Below are experts of layer 3 (counted from 0) of a mixture-of-experts language model. Rows are named router (the router's row for the expert), down (a neuron's output weights, with its number) and show model dimensions 48-95. Each number is 128 + 32 x the weight over its row's rms, rounded and kept within 0 to 255. Numbers have three digits each.
Before each expert's rows: a language model's description of what the expert responds to. This comes from a sample of Wikipedia text that the model never trained on.

# expert 15
It responds to: Periods with paragraph breaks, closing quotes and heading markers, plus sentence openers like However, During, In, because.
router:130118086130079157112137125121180107142144122097127161106194064158119118085146091082073090155153172139121084180132114164154095075129175113070117
down0:158139092141143190111175115133136162106170132142161109126065123102124151142075088093136155193118124134186077186101131137128148159154131135087157
down1:098110106125075095111160086184072132162158141116126198125133154105131111134127160120165148140126125120125126118129143049145135175107123201117134
down2:106104141108092072129086106161071101158099123127120091140104162093142102091127136141174077163148176187074090084123154064162077143135157169135166
down3:136152098143200117138117158171124153143152136166087136138130163104139121108109161165175127118128156081144068092128113159153129116059097105210199
down4:157134112148234123120066145109143095130192115127148169141136136139092120136123104123173148190115205129089167164162135108138038073160129099122125
down5:117076138129185073131110098133100161121133128178110117145144093146195110153139085154101136192144114115118131113159109138116057107115133125142132
down6:150198077139172120149125095076138125141074160079151198138136113178127124123153165172136140161120101166173160143128142115111094088134175167116214
down7:160089134163129152138118114128101093104125083095116126079127159132127159187107119136082130106133156083085103123114122172116095175085100093172135
down8:151045160133131111116182135111151096154154060085161152127180132049167135136073154142184155178133097097113137096146128149118211140161097149151052
down9:158145107133155118105111139141122172057134137115154147137101119135118166162141137104160122108155191124088069126114114105107140146194115137113116
down10:139059086152125079109146160122106121165123159161157092107116177121144071093105100114090134113136216126163152119125147135112124145113141101109099
down11:116113122094081111148122147134109171140132109047186130126152133110107115142068135088134114091142138110127097146134094132166127123172068124093117
down12:143125105150153202135086216189147097126141124133169061141117136096116097115131124146141147108143111137120092149170081101109141136140168064168157
down13:099113121092100156092129113079156110121206149107065075119097124129200131145161120162133172105166219143101078149115148137242125140121104175164097
down14:125161169095127122091090125142130060197203159119178091152169082123108113199112134098127130147153141155135109175141102121155193089145240117120061
down15:119123110145113160132116175124109152137132135126142110101089159181132123084118082198117050165096156113129142163112152139101128175102115135162169
down16:133163074133124202091166136105107130146122155094105172115138170177106094160097114180144128133101086077076134091147074157150143108125092132113036
down17:148086134209120102194179165155140147098146116110138085099186134130103180077207127139095153096080098158104140167151139100114167097139099149146191
down18:140106188104142176138114120126241141157163122117161127188118110046110116099145150151172120128147135110120106116142183134141096078125104120120084
down19:133155217090098147150114101126094146066160095098117082191160149126047132160146082058136180135130123176145152120127106162190099145141143137081132
down20:170124180161127148080153104118158091120147079181135099181103120192161176066104138122114051154115151104151106114083154142181124168111103154169111
down21:106139138065102123079143188098156069154120125078145092117130081105141139113171148172166123186177171153159122089146118156185149097115135056126183
down22:157139089135181108102109119160106143092106118123135077117092195100065131150099098099136148114108097079068110164152162115100171130182117183184142
down23:096124122131140067111186092104130163124147079155065155092182165090134100102166163107124191088113172112119109132075140106113099162146090116119130
down24:162171135177100131141164119153137207140110198077110199119153164153118045169109114140165159144113098142115169138141112131106186113119168082117151
down25:082154197155176036132131145144121213154126112124111132134142069140132081148102199100082162172083142106182132128135096162143149113122115145116152
down26:129112170121097055168138121102168128144159181163124131148166100147163158094129140158103190119141147106123190062140110102138146132145087084124135
down27:091135079142135083149128130175121130163130126125047128089148143085096134119115152104154135085163114162089086111185081139112129118103163115103129
down28:075182106085124061123124146117140116109135110092161128150146186142092219160082112093187135100137102156085096155145097180147133179164148116117084
down29:097140145139171184121094174186083139093146171129164136104136146123144109099151165106098136138116104117125146184167157143120091142149171129135175
down30:150191045116149189177115138074140126096148160092149149134129148114130149075104122066124122097073148124169151101106107088196138080119091132168088
down31:147096115084102124150105109088136162107163155147155077181147132145111089115102165086114114171142118161095164091142158091113080165085115130116069
down32:098103117107043140128118135130117071123080066157110129120112166139139140152155170126156151128165155136101063090118127132137206095180150167158131
down33:119098114112135163162136115117106104165126151125135119122114102129150037132154120131160120151177169066064168135185120135155139152069105126126170
down34:179147175096159102186177094087109123101103143167117156154097133100103171105135095161140087107143105173127113196120118144179150156153142161094173
down35:151148134130147171149146174132133075051164111223143156177165119100107139121123142139095111118132156030146116081132194141148143107151163104118124
down36:153112095127098098122200142126214117111126074116136128154118114101181117117097135185154094161132133213080113140127104110146220156096156164164153
down37:083173097124213135086189149129173149099163185129109164130114123139096155068122180124104164167115109114128096094100137116177137138121092165148131
down38:086116168102088154131121122083120134076111167130090129140185117121149136080111149090104155164083129144105143105158081082154174066078106172130120
down39:135105081126114114155152087141140142181135128087133149100111126218150138114133147100112139145119119117124085130139113166116092163143102158110118
down40:121156159170163126098123098166132130201154121142111118116094132121141166143155115080148150112181115116116105186156130093163064104082178157143131
down41:161120148094118084133116086141097225125184108114086170185145147145100087143125096105132123172163144120173191134190113105102092100114089070167147

# expert 12
It responds to: Periods ending sentences or abbreviations like M. or Dr., plus sentence openers It, This, However, and the colon after Species.
router:170105131140140151153134114155136122046104080144116164121180076192120181174149114119116083194082150144100178156117094180157142088088117158081168
down0:096170085093150137070097103100137123136184163054187113101118109130229157161070189118187108129145091158143069106094124137135139095150093142130135
down1:161095147092080112120115079158102142115123142161131114139092113152089122109129068122103126151114140085053151103107133161096108126094105085151201
down2:146107148174067102138102154130164186128171195142188146109163110151080142083133114146137143161207075156105057133179134126048116063162123070098181
down3:125135162158118148148103086097113106103165186182159160130094101138091125122133091126068119128115138160144082077166116127118161136122126143074222
down4:083087144173041123122108147117138075086149095137145195128124139121129156096088090127148132162080105192132120116104141165123109189169112115088159
down5:109106152178161108159132104120080208125103089094135128112135078091063112164129112114160122132091094158184161174172113138113141167123098096123086
down6:179142138103191197193127176168127118089157146165073108117136113171119165165132148143140159152113081148131094140073123152068070114131064142090159
down7:162101161073128099174082147178125157180168196134105086131120143127142135169111105148115091073148089136107070109188161121147129142128136131113164
down8:102109117148155143102152169135117119141140124171135141128114102119144109111146122146155091197149151168113071143139117100108152130127095088150210
down9:126170132115094061155166135168211128178144122131106145199147136118151209120114187157103109109128071134130070125113109185097154167154100075133104
down10:207084089085128137176140145140152092101115171120163123146110136164144183131112107116130177149103153119141083093139092202169148134121076128152146
down11:144120095131097128127127128148084180141118124110154030164085147066159137174175052132114129134146142136153188095093115125133147175143088138212160
down12:140184145077139150134158160139119138105127133067163125128096179096111113155150153180078155113170122118108173089124149139102142097162160104112120
down13:137063080134145134105179136155126079125129127142110123173119148131127056140104172147073159100153180091166127145131119159151143156098116155158112
down14:157136157170116085088157084153144143089129111133109129137144152105135116142169115132135106129140123154171169117094091104127147088041134175131078
down15:122125112151105187124149054130068128159094144159126118143196107163131125154111083107131087150165079176122154140144159194130129107172129146068170
down16:164166140127150171092175177077060066087147189160160145216147113133149107152158070134103180105125112151156152097125148136124094099114175095069135
down17:163146152111112179097168110138114139120139130124105154128143153108165131167113152186153109100110139144094111096044176099124066143104128156108106
down18:143143162162129147110169155138151080121152153145172111175115163143138144175126216092107131084137114077123134098166119172087108132161127163062142
down19:117167131183130149117089078120129144137160145113138110131165156173098103077149094101093144133106124088120096120162078097105183099155105131072143
down20:077159112103130111134070162135115080139110165129099096133148159120170130153159124087100210062124071113167134143137131193086108113107083083140114
down21:072103129204091101099099190087175186155091144073141117169130136124124132139145182127147134101087065151087093100144068103098088103175100104144135
down22:108121078098115087157119103138128122108123125184138083102108136137162152078160139171107099126134149106080174151103079138178111160067106147109182
down23:136050121113123166155153139165062139097087099177116148103140172136118137108094075149130135162138150101147202161167142105110105183091122128129081
down24:118063175113103126179087158134094075138112131124138143141080101171153152102109147133095109040113134112108077129104152123117134179115100122141121
down25:145144126114116181129085152152135162133121131146110131130085102156177158129167175141162084078167103138184166099162143137166121092089143159145128
down26:118083115072168108113091080074162088090105084076135181094123159169087128123164160103163142141150136176037121111097037158113137135086137105163156
down27:095184131113183100082137157148178090130145120108141083192103087132132107115122153102161085125129136129047077136200115162124144079148153082125158
down28:091144123147145109109156102121104114119110154152183138102069076072170144132123129122127117115153129130148082099085128136126121100150103134180136
down29:125168100145175109132130131157116166134139093088139175071154114112049103131126176134063144087147162117114128139165165071098147099056186104108158
down30:124115121128162086144107130125081136085156132128112112106118161100116143154128138122192133127143077161085094105094162119087108141146143094177119
down31:156115134151165111134080124137111155203146121165150117081137093163000125162128118104125100131100135093151157083134083151147139105209093176149105
down32:136119160152043145123166142074100128080172160119190147155112135052156086173171045137113152033087132154131121096135122098189108101111116146148136
down33:132173129076174112134149128102083078138118100140130158116099095185155210134169137143094081180114055123104154161126196148129138119139184101124172
down34:117125126142111149152150166086134116061129092116125108163085102097211138095158090181119106134116110100123105076205075093127099088113139098122164
down35:138080168094089133128176087149051108173128139080120066100159093130137123120143107140131101150096135189066133117178155132164147130099071143132159
down36:140134108128096158033113090152195138131180133044122119112146128168178174103130177132080160118137077104103159078043111124134129163089161117152105
down37:176085122121147163137139105128140107110162124110158129141161181145146113176105133145167121128146099096143128147161094088139122122108105121065125
down38:100119062143100099191153085167190071159108120126129153124086192122171162120118100139115131081111117129168116110130102088115073096105124140156110
down39:155106119126117155150088162123135157109060171144128107140191110114087121153122141128165136170135111145123146129161069188114123153105169142151097
down40:106099111124182139189115075129157107157134121149138169140143184099145173096205090110114135095135125087200091211112129078107127126090117069144084
down41:097091159176088146206128129115130157139128145091140141199109089137119108083115161116130149139129177113102089133172144214173115115122089127127107

# expert 0
It responds to: Words about people's lives, family and careers in biographies, such as died, father, born, wife, served, politician.
router:140111132111122153110143074116132123134111158152083148118144086090209082081151134091122102151138142173164100127160094178100049084158135155118080
down0:094107148130129146105161152121102125210135126137170147197132113104086100072169139114139106097140143132142092100191113082157182092106174128135082
down1:138113131154069138092082174131154127138114115107087091197127161132104167118154067094159094161142142095140059111191149176113150107120113137106182
down2:188156041141176162107140107162156160113159137175125142157121078144053124150203071085124119163163117161123127150128134175142145107122150133142139
down3:099090161160105140180134170122104136082102130138117105112139121081112118149112060104084129097103152121141160142101082172116147087148174150116164
down4:112106093130107122161147121055165114131142069101100151127124102104150146173121068101057062150127069137168095171127130044107108108090172150126128
down5:150161146175091087162173123147189159157112110171195121184145128128110099129109168148111131128091147148121226152101102127150086124132093110151116
down6:123137117122168184122119121142144086075136078118117065106129126170161144121157127152021154125093140138183138098121113150138125176128153120119101
down7:163136114103144126194072130105114135118179143133152102069096144069145133130138161132125100144107169146179113107113160089142106146131081146065069
down8:097119125099135125056113134144119081104128142189161173172145134170101077122098088132108114111116118110119115141114139056112160091094105169172082
down9:163098050080155112190153118172159117128149161152126111149151077052134072127132130146103135130123125157129188118107148155170154063077191162160141
down10:109118145167136119135185071095136204118094144110076044129136075146153106044095127171059096156136118147110118123080121135113101126080068189095174
down11:150162096117134151082132135148204104148142140071178148085154110099168148134070160159065155088114051092153099095121134139107083098167110198057089
down12:121130157172138142120161139089151117139099167108153095127148097116134081184098143106148138113093124073144093115113089076107178120125075084132130
down13:135109121155170095045166145104187150104171112138129145168128107083122150138104041113115124077104141169170140106103131095118093150113081092131152
down14:112171155095149111101123150149170108136159116128173083152108113076183160151120111081103178103123098125086136105070148177113071133098056093101141
down15:118089106165172147137102134144136181133163160119102140137149059089111127195172097160117140174097108144129121163112147088129175128108157099110123
down16:129130162111114202195095146122154122138121114116110118102119145088105163106155164155141143135076090159140090127061133086185086191121155133107124
down17:143131109108148153121186146143094195182155141138150111097096115093105194125111115192123164086131153156125094109206105153127157115163117091069103
down18:136123125104073131167135123154096113097092128163125095156107160128171149084155121103135044157177091114117168179126160107165187127132117121211099
down19:138115106200100072105151152149169141071142120079135200108105092093098167131099156181104127131109164147145125162145188168119110183129183112130140
down20:114103089147183137077082162132154139133191109141177130144156123167109078136102114102111136100136173164111114106161124101114167172113170177168115
down21:150174166063107064117120113151122129114126109134131105062201115101166107160102096141127165132148170089042130119192104135180140172112114121120125
down22:076164133120191194116182147112147145155101151157115089136110100113189149135118166102005104110101142167075089185122111154098170165175062124101133
down23:131131150101143091142137135081165133097117071141129108172048078091171175112150169116164119135124091085122123141132066125130152092076150148112108
down24:196161137098098125149177154072160149087102125099116145072175132111167158102204130108119107143168118134061114167105118154118120118100133175136119
down25:088115161151182128189161153074123133181126095100074192099124118131091140114140162144202108115099117095124188084130125137147145164133113127138149
down26:150151133107109139172112110115153138139164141186085092122101101112129084056190167131106101149138126067088149163160173090096170136166154118156076
down27:175138135115094167127103084082107106122106065080096165166114138112140090141111172176125086077146140149096100127132141182131117123121095113111177
down28:135189105188121107108161156159149102141110158086178129126125145151055152104103165158101123130143163145149149173113158111141140056138159130104134
down29:162164162163106149112155091185087172114153154128121171115064124115176114150150077110071170125151167142164124148108100118144153121126127104102151
down30:090101107130158156192116163111123116112116147134093113108118109151141098132130114137147141178126108169140119091174128193142158143122107173153097
down31:098202148148073136126121148160152094117123127124123144166106130144096175148126150114136145159137162083149121107171114142176159161128094100119088
down32:102124162216110091091149155142143125125123091133161156136190110134140166173106100128161122183140124166113161134068130174105104156070141151109125
down33:139116095133171136125237101120108129167154179147124097032159179140174141170150077104207099145094137111167130104118108116146093150121146135096155
down34:102110114099073158112230095109147097094105133109094187070090092107107140141118202112163125118165139136150129152155061125094122083123185170188150
down35:074142159127158131095144170156104145120155146108127152133114164092138134227185136124086160142118140122177146138123099145070174084105124102076184
down36:130173078196154156151116167085085058101115129142138108105118076126132117138073121120084148134140128116143181153144135143160109158108158117088143
down37:146107156094146144108156085120101178109163166130169148099150122099133137139136124081150129082121069177119089146137145077127120154130115143166161
down38:117204132159184122098122119194099086184149126158121107136134109114149101110144097152152124132107126148131066160128123110137112160162167161121143
down39:146070145152163139104106134153181087151165175124183137110130156133136115133144075101162134148112168081112092116168102062106151167114117106133116
down40:118134105000121170144099066154148128220091141194153124157112146128158165086107131160122159163140128204131117157159121126082150129134056113118142
down41:086042095155161100131149131115153115115117103144139138124127099133117122095134159124113138097129147134159092108160160125117156097158094140100152

# expert 20
It responds to: Ordinal suffixes like th, st, nd, closing parentheses, and coordinate symbols like °W, plus words like first, second.
router:161128160095084127098125106115098112115090131123124211103205080181128181102143162094141149158126131107117049140143102187154156172132119149112125
down14:118097127116098064105085116089116123126164133109090109114135140117096075170152094149130133169125125125123159079152111163138191171130134160105090
down15:140162130130163109114187148058176142117080087109028109127134108140039127090149150105179105129122123097126131120069149118189108123108127093170130
down16:093144196087117209057143172109096248134095119090118207093143167104067100066131122149101163098127155118158154151132132135086091120121162080147135
down17:155105126094093126089129127129103154134175131113047074104156134124148092129128127136131162116139117149073136097144102132199163154105117158140151
down18:143129114143102097123083118051103111138158121162099086148183079113120171125079170069096165186121130161133127099107117150097086145076208144134093
down19:092125099112175132198164023133163179147125136164136132105115101112123165122114078130125131131086115154085108108116156065127063142129099096114113
down20:101143150140123120170121124125101105114109118040122091114134171091122153125099083078106144130092085055118090117134103198085102112229068112141104
down21:155096153184152101074098103164119153139089149159107140100130094100154175154202061108100130141107103077111044179169106145089171130140162201140139
down22:123106147131073135123129176143068085210110176169096097105148167165094151134149141121133077135082101097145129138101104085117083128155155164134147
down23:163134070151103160147133122127105081117139138164086127146197129072104140094154137094119152206103153122116151119092132142109093168173152156169202
down24:099129145203133129135154162164151127129050148105116096170106165126107120115181067148136073150071108128057132141197120099121126160150117166151113
down25:136146141127153113124191109097189109163120099146164116117081091157158086069108112136071146116180109139155143128184143150142119165145132089139148
down26:110131163120137146115140181093137179085149104190151181150128137161115129155119129155124139147141098121119155182178123134150188156146126120139085
down27:158172108139141167041151200184137063127130100145114137099200129106181152128080143139165133126137102173150139101107132149150123082126125054170113
down28:164139110124189167180113181133081176116114137123062153180097144203079145138072110091089102150129158118081069104157160105104192174096092135095108
down29:115116117099094104150159073120141069140175126120135167093136157127120093112086130173124139116171098149171131086105069115070154116089125107047116
down30:141129118126109093169129096126116136123112144069136114141079071124099135117118150108150065135162101134147053138141121098154146157117161196115122
down31:136175097119117121180152090145140113105164162144091145127109098072163173171160119108085099119086168125082121170135089143157127102110170123116170
down32:133106115076048198152146130158170161102096130119138064189156117136156162098137103180073155095129134114099133110104163145077184086085134119138072
down33:092137137125112142114075076160108118124104130090151130128148072132158181102158116105167075164121058180089121061087186084133109138161140194143198
down34:082116166169187115147137160161145128116145041127161119105174167128143136136142082168126191131150094153160150157135129114126142086141107090181135
down35:085163135094135093106093127126086162160183158175150085077052183162124135161133128117139123141130117138172145170129102093118147096181137104135104
down36:120145143166176104110143114160196116150119114175124081194118172114131126133148123081138156144155082143112090123141106151146126131125159138166154
down37:130139153146099086153107122114102167155118120141098127131140094094127156123160170094156150118164114131167186142158197098098094168136088143108144
down38:159116097121119138160116144121088151056120059148081104130114129148146101125158123178107045163166143115146159097102131128102183175120174116128093
down39:058135080149114157165116124139163138121093112078172099098100174066136162119155171187144155136177192086055115158164133134113152151165170134115139
down40:059126103138176021183098158211110160130137117077195123171162126123153121108145098077136086148095170118113067138185130168164120094167084126114132
down41:134066154155092114167115153135119155140123165104112138083081140105144138157129151062091168081121138131131122165148125103167108196161124162117126
down42:092183156098106106082112182050169118105139178103133146178225030099137137110134149094115145167156134150121130170089092103131103153139097079175098
down43:119128148177110129100100157105118118083159170094132161127142165148156136141107070158106118107144129124201160126110152109095119095101129118125178
down44:115177057116082067085088060121086150084173119143165088110153123099179088123154073101148185112137097093073117085154111108118121177093163153136136
down45:170128173102081099100177110140149107084130099107189111119116184111116120108107139098086127091146072152105126099103124089147182127079126108106142
down46:120182160129124184070121144169052130151115106137120151126093104093199154055157124156101090120152119207143101082111134143109161137163072142128111
down47:164167161175159172139101122148072107141201104142121140140120103085142141150175135140140154171159189105096216188144128154140072167076096179127099
down48:081136068157191117079131153153174187119137117135187167104096134147188101122107139102142106095076158113120125116084122106074108146113146094186162
down49:116118102137022120074108111115115141124118158091152139116172144092084186085148127142085101126138117153092104047176150171107183079117159077124192
down50:129087115109088169202164121140103124097143136138180145190140120156132143061083139085128111088166109157148127164151093140120086075148150113135116
down51:177064138126133105151117076133122183145080090173102125070119168145194123127179090157120154144158089131135165186138089116127148176125152118106089
down52:094083140157131176126117082122155160095075123160127144148085189128121117086123121107101139089127076092149132079163145124098148112123115027104136
down53:093099144145126145130073099163082127124112126097136151136104165110096132140128171124144154084105042093190128128097180131182125107148166093110089
down54:109168124089134188135114111118194113109161177117095111113069148151133098116165104059148128132164123127092186161184108111135110086123089135160129
down55:167192147155119093153123093169165142094090157090117170118140185110075126147143098153098131122123066111135169157148159105127072102069128121139117

# expert 9
It responds to: Function words after a verb or noun, mostly to before an infinitive, plus from, for, at, with, would, between.
router:146102126113086157071105134114140105116112126163105132178142119168142127125137049128073063118166122154129107118107089183155129090174143178120127
down0:096196142122119153087139117154135172173181131204127143124152123160154158097134188114133164109157159139113118097178114180082141120119150095122171
down1:128097111083127112153108092104090152118091155117127083141139113100112137140066133115176116109091108137168142059116118170152146220103101144144116
down2:166134129122133089090113082112132082107084166121103151230094131203085148125139124087128068088157092246112094150100136109111147175160155151149164
down3:177155202091135125182115108117152118104084195126128079119179134117146132127146097102191133121099168090146151137152098187145121154108158109141172
down4:083118139115149112094120186093151118130106128104115076096152160111055132101099109074173128134152147125169131157120100128153133157153033185151127
down5:116133133129101133117140153127135178183136159156130085133180125166176177155107168057146093110117149093092071138096039102139128106116090139091083
down6:096105178096150114110178094127117107195177120136114224142115155200079124136100164168131112079130142080165123139143146127144099121128087129153153
down7:156071096114202159124113100130133114130111114095089117137130143123137100096116157085151122147129081147154191140100131130151116137079104105100124
down8:157133132146123093102178156164107114096154179126068127169078153163071172064128156154191111150139083073159117146092097102141138129131103130137158
down9:125151101146153105112129125111123098069105120142051139109156171111107128167147121198068076095123209119083103141076116082080088117154123084155113
down10:094106133096117152146136106065099133163117101134110142114179079147120097187134077135149118106101084156164130205052083148165086180179105101114122
down11:165125109127108156096151120104129140126083173094161119147095085164085068092157088110097098134094138144107159119188034117113107108145130113102159
down12:097145131023185105165157130139151146101093118139116117102105102152106117118149184013145155113147072169169148121148140129131141116119118157105154
down13:131110141129112116133097163106093191120137128168085128158146086142133152095139133112103163093179117111171133093138121170061160083112135181126155
down14:143148131100184133136141157125127132190131132094136100124080182131141133141197133180118135137227172096136161108118169148149102105157213139155119
down15:139159140141103177166152127148159096096137178110132132096124105108199087094064144139087129146151153088135148090198112151156165121130137121150176
down16:109132116125121145164178121106142114096119120129104152122127156103184162115095144195103135124108097094134212147085156085115142119035142157147135
down17:123086154160145189165137135122193119122118136124128099121168194167117146170102102110132136145205171127091111157153075109081171161114165120125151
down18:034150152136108211156175118152152125092121134154155177141155081161152122175087149144169107135093128133148094137152097135125088155107155109076092
down19:114075152065116113111112097134127062120077115137119094146162173163130135079115087134094095085104049108142142115125113157130090164132111143182166
down20:129125147099116132096093152147111162124127140121117123106067153084118108172109130112193158140120137152150163143159059123154098110090117085127153
down21:159099145110141119182106112101135132109119073098152108157171114123142139126149214111192136111127137113124188114100120150128104147110105092102145
down22:154179106079129102138165140164056136169080125144105130108151147099100156163130171150101124102148108092116192111127099165102124156130115158109089
down23:130102111091170134119143074117204124148118133174116143136111168095151088186179151131196108089091147159145111111112104145152121103072136110183202
down24:135115111107142175150129233200092132089145122099075144151090136120135133207079088187108091107122188143105176135141130162127141145108058100172158
down25:129114094191192143181105112200122120126070087155061090118113129163172157199177099121170130171137095128143105186123118139102117134111128131163138
down26:109148132177122087182048122134111174119198118170180092093161077135109163159154134111139114141143183074043073087177136170101126159147112117075111
down27:179116134169110137125101137166083127094116170176151135107140130100124090093159103144168100117114095131165157088172155140151116159066115160190081
down28:179140126119134146098128119154125073125123058120077193115166156166086133079125118102108143099117134090124133097087117111095159097140119114135135
down29:118112133155125176078170138097137113082099134125141067157167083105125124148177128118149180152154160158088127113152147197087149124117095125111130
down30:124058186119114155130123099077168154113142122150151112091113120122111155111079131131132095105144130188137145183094118139083195136083104110109148
down31:116043148122216142139110130135113137149145137182115091107141185136116115134095182104094113096184074146095113106113117097161141133180133157113085
down32:109108110149109117117169146170150145114129074149114179132146117108122101115086109158113152131095130128158104130131100084118112120168155092168142
down33:118149153123086171095128141116147097204163108123168143132136086106098118112101125148104142103149088113115152111122148130111087142171139165146149
down34:127147145165101143165110077156069159146121119126124140142181183170182114110177189149095062160152091130152178104126097168119090159098079138127123
down35:078144126121153107110135096083131103191136140094149133146086062116106096118102078131139118165146104134127126057146179101172070108151050190098055
down36:138153182131130135123153142157113138121119153090103157133127125143177138063067140165063110186123120102135206140130053101140133118147095140138140
down37:210174091140141104081140124157155138154155113119114115136126134096149186120151114138102141153162116140203144187200114119168088144106172089104126
down38:083095110141118119098166124126145162128086109172093140147116146097059124133125102143088078084136114156133112158092126109158171087122133146080141
down39:106125100132108160094108121104123103131150122078146175108185088102133141146161088140086114115099105067068159087124130136104151147104143104071127
down40:113109141130118155158103098106116114111150195137147085134113102184160147149092114162108152106144172163147097141177108086164117128099101122074145
down41:163132172103114154144104138109123094153108118134092166193106109119070156083092133143129178122124112117118187115153127118180092139158098126146154

# expert 3
It responds to: Past participles and verbs about producing or releasing works, such as published, used, performed, released, in music and film articles.
router:133136204146107141072140132140107084104070152119092147100189109147141151074146114139106139173130109161118058138134141145158082141212138167095146
down14:150131160113089128117135114086056102082135097125079126113126073178134169150090127148090155178081140085126105086106167141107108121069166098192114
down15:068146078134177110138176138089179098066125078176097119171170137102138165093164160114106113150154128135127146198143149183125104135143085186133142
down16:128070090127119158128101153062150158114101114211150111147148100116142134175115167143062138124149144146165183155104102109135130133141093100124054
down17:132181114131156106140094133114149125098104131116145098130160110145123134124131111047159080156111139121114183161152148117097124161132163076190115
down18:112166095102143169148181163139100108068155123161155122146116145130135145130172116128014096093147071108121123123106078154082098137165108102097119
down19:147147110078082149147135120119143103035140136095155120140087129134112132142190157077192138140117143124100089120187159152075121114108090143140100
down20:093158151173112065185137145128050154126076125122095105125115092153121142213137133155146116141121121110068108111131150154168179153172098135159152
down21:169109160105099102108099135163087168113123054059126093098135083154148124155161141181161147131134160150122159114096136109140128167158126128094116
down22:153128214202189157118134097093100110063134137103130198154145115063143125081168109138132128144098141136137174105175149085092152135042135123108163
down23:129143159107124094142159177137104104095146119075179121117175114159151074137131118104086140180113145155051067140127136068101177176057125116134115
down24:077108204154154091153101144096087220150118118151101124099123153166171185157150182157178152190076094167104168124136097128151163149161144133155139
down25:077157106109103118189057158147153111135108140155109119104114116079084147116151202098176131110125136149164049159120171068142127090159178108133090
down26:136160184084108111110110166146151092090136123166156144108144162087151161154108166063159139161123119121171104147134084071194112151115164075127169
down27:083162152096195146154138164146146122156155103114152119142146161150086134125092165133077176101110177158125146165077107107129116133170098098158191
down28:130095157120089143139136105141117155135111145107115104124102133121155140138156082181125143108121143134087072191089092111115112131148127091102105
down29:117129132109124166115164040137168025119095125094075130134103148158160100124148143164161055164159089143112161103113103122121100139103087108147116
down30:130146091115182133123109170147067201089118128058070121186122157113184142137097100127101113165140170082075160122125137116128146175137171065130171
down31:141097203078131109107130129095149072115101080091086126084136116122125141087158155083108098130104174155138149154151165101080139148063090129047134
down32:181148112110108158113121111082145158109146103095133123112108200099156157101129108121110088143156129070148139125161096139171148120141129135073085
down33:135148074091028098121133098071090117078132154124145097169097124145136133095102098162097125139135136119107092087137152159141131107107162121142171
down34:135093083138099145149086080166113131120149168146071143196147098121151168121137112061088103133117125084103100133160138184147185127152139098065132
down35:132087182141105116114111062157125147126086193058150113128125142139148103080119201133097120107096086079121206124118159133187117112074133125158130
down36:135085134121163144128142137180150123144095156195171141118167138178160097117166108148128111161173099134157124123112138164173094150128161134095059
down37:083137183119147091130076128174130113149117092156123127090101070144086117193142135139101131098153115114127160148180126135138152120113135157182119
down38:127120125099122178131116083148163136144117129139096188140161114118161107100130137081088093103164120136134124164163139147131096131149110183149150
down39:108096118114172118158104128155142138115091158190083140110103152143102142132169124139121137113133120115062060091147107089157093180162197109145150
down40:127094126103124105164130079120079141119153104087104089106057148138139107147149124101156087128068091134148168160120141090143110146094120126129142
down41:082132141132165149119119114149129115051091114090135196164162131156125097131169069109150157114133127150124167172130121086166118085181068107068186
down42:107151068110097156193084157108122124125150136067130133125121220171046139130128128109147143170139118140167116156131155135116132143126133094133110
down43:195162128098174096124196156080134117130091136101189146074141151105134125231147133111109047110083113115152158124141156169119091143106180161158135
down44:117150138176152119125129198133118159081151072140116131147177133100091138112150182128139090089120177129126139147126152137065119154122083164136148
down45:129147124113097142139126121135173112104184206188103098173127094123101127151166153072080143097126172132090159120127079112137101109120097215179152
down46:099108096112132098092136155089165136074105099114122046160127140168142098153136164195174128172131088155142078125066081104151099124082173121075144
down47:144154150153123102146052149126173151169147115117128097104132175145080146144083122097182138145118120088151124163156079136161106085195149136156156
down48:131146044213160139119102143090098119178111171142058167081133090090177130156159076069127168100060177173140180168164098168115122101146148120130132
down49:067119118151118165074056140160159191120137101164151171110100125068129132121064155070176125107116124109153084135124161144123157098081111132083148
down50:138125129119162059115140146073099192137148097121136111156095149153138114116128119135173143149121156117088081118181098166130134108160141114168166
down51:097152152116158123146127196129131176181164147068112129112084088164114129137107160099142081169124116183069059120148099124051109116173128125068059
down52:172162122157126139159176154131079062057137122169109179114153110108110154129089072142124121111133096123133146148093124162095133128115117175157132
down53:071126144139123079154078145153132147121128115173133099066113093097160190215159055137113163093107145080139113120146134128138155171185143125153085
down54:130189141061144109011112141101135176127176146093121190174077147077160120207172099070178109124101153146129127136117145118096107133168119149132127
down55:120126079091102111121152083105122172162150168152141090118131138163211095171148132109187107149132109177121115116073104168171161104172167126132077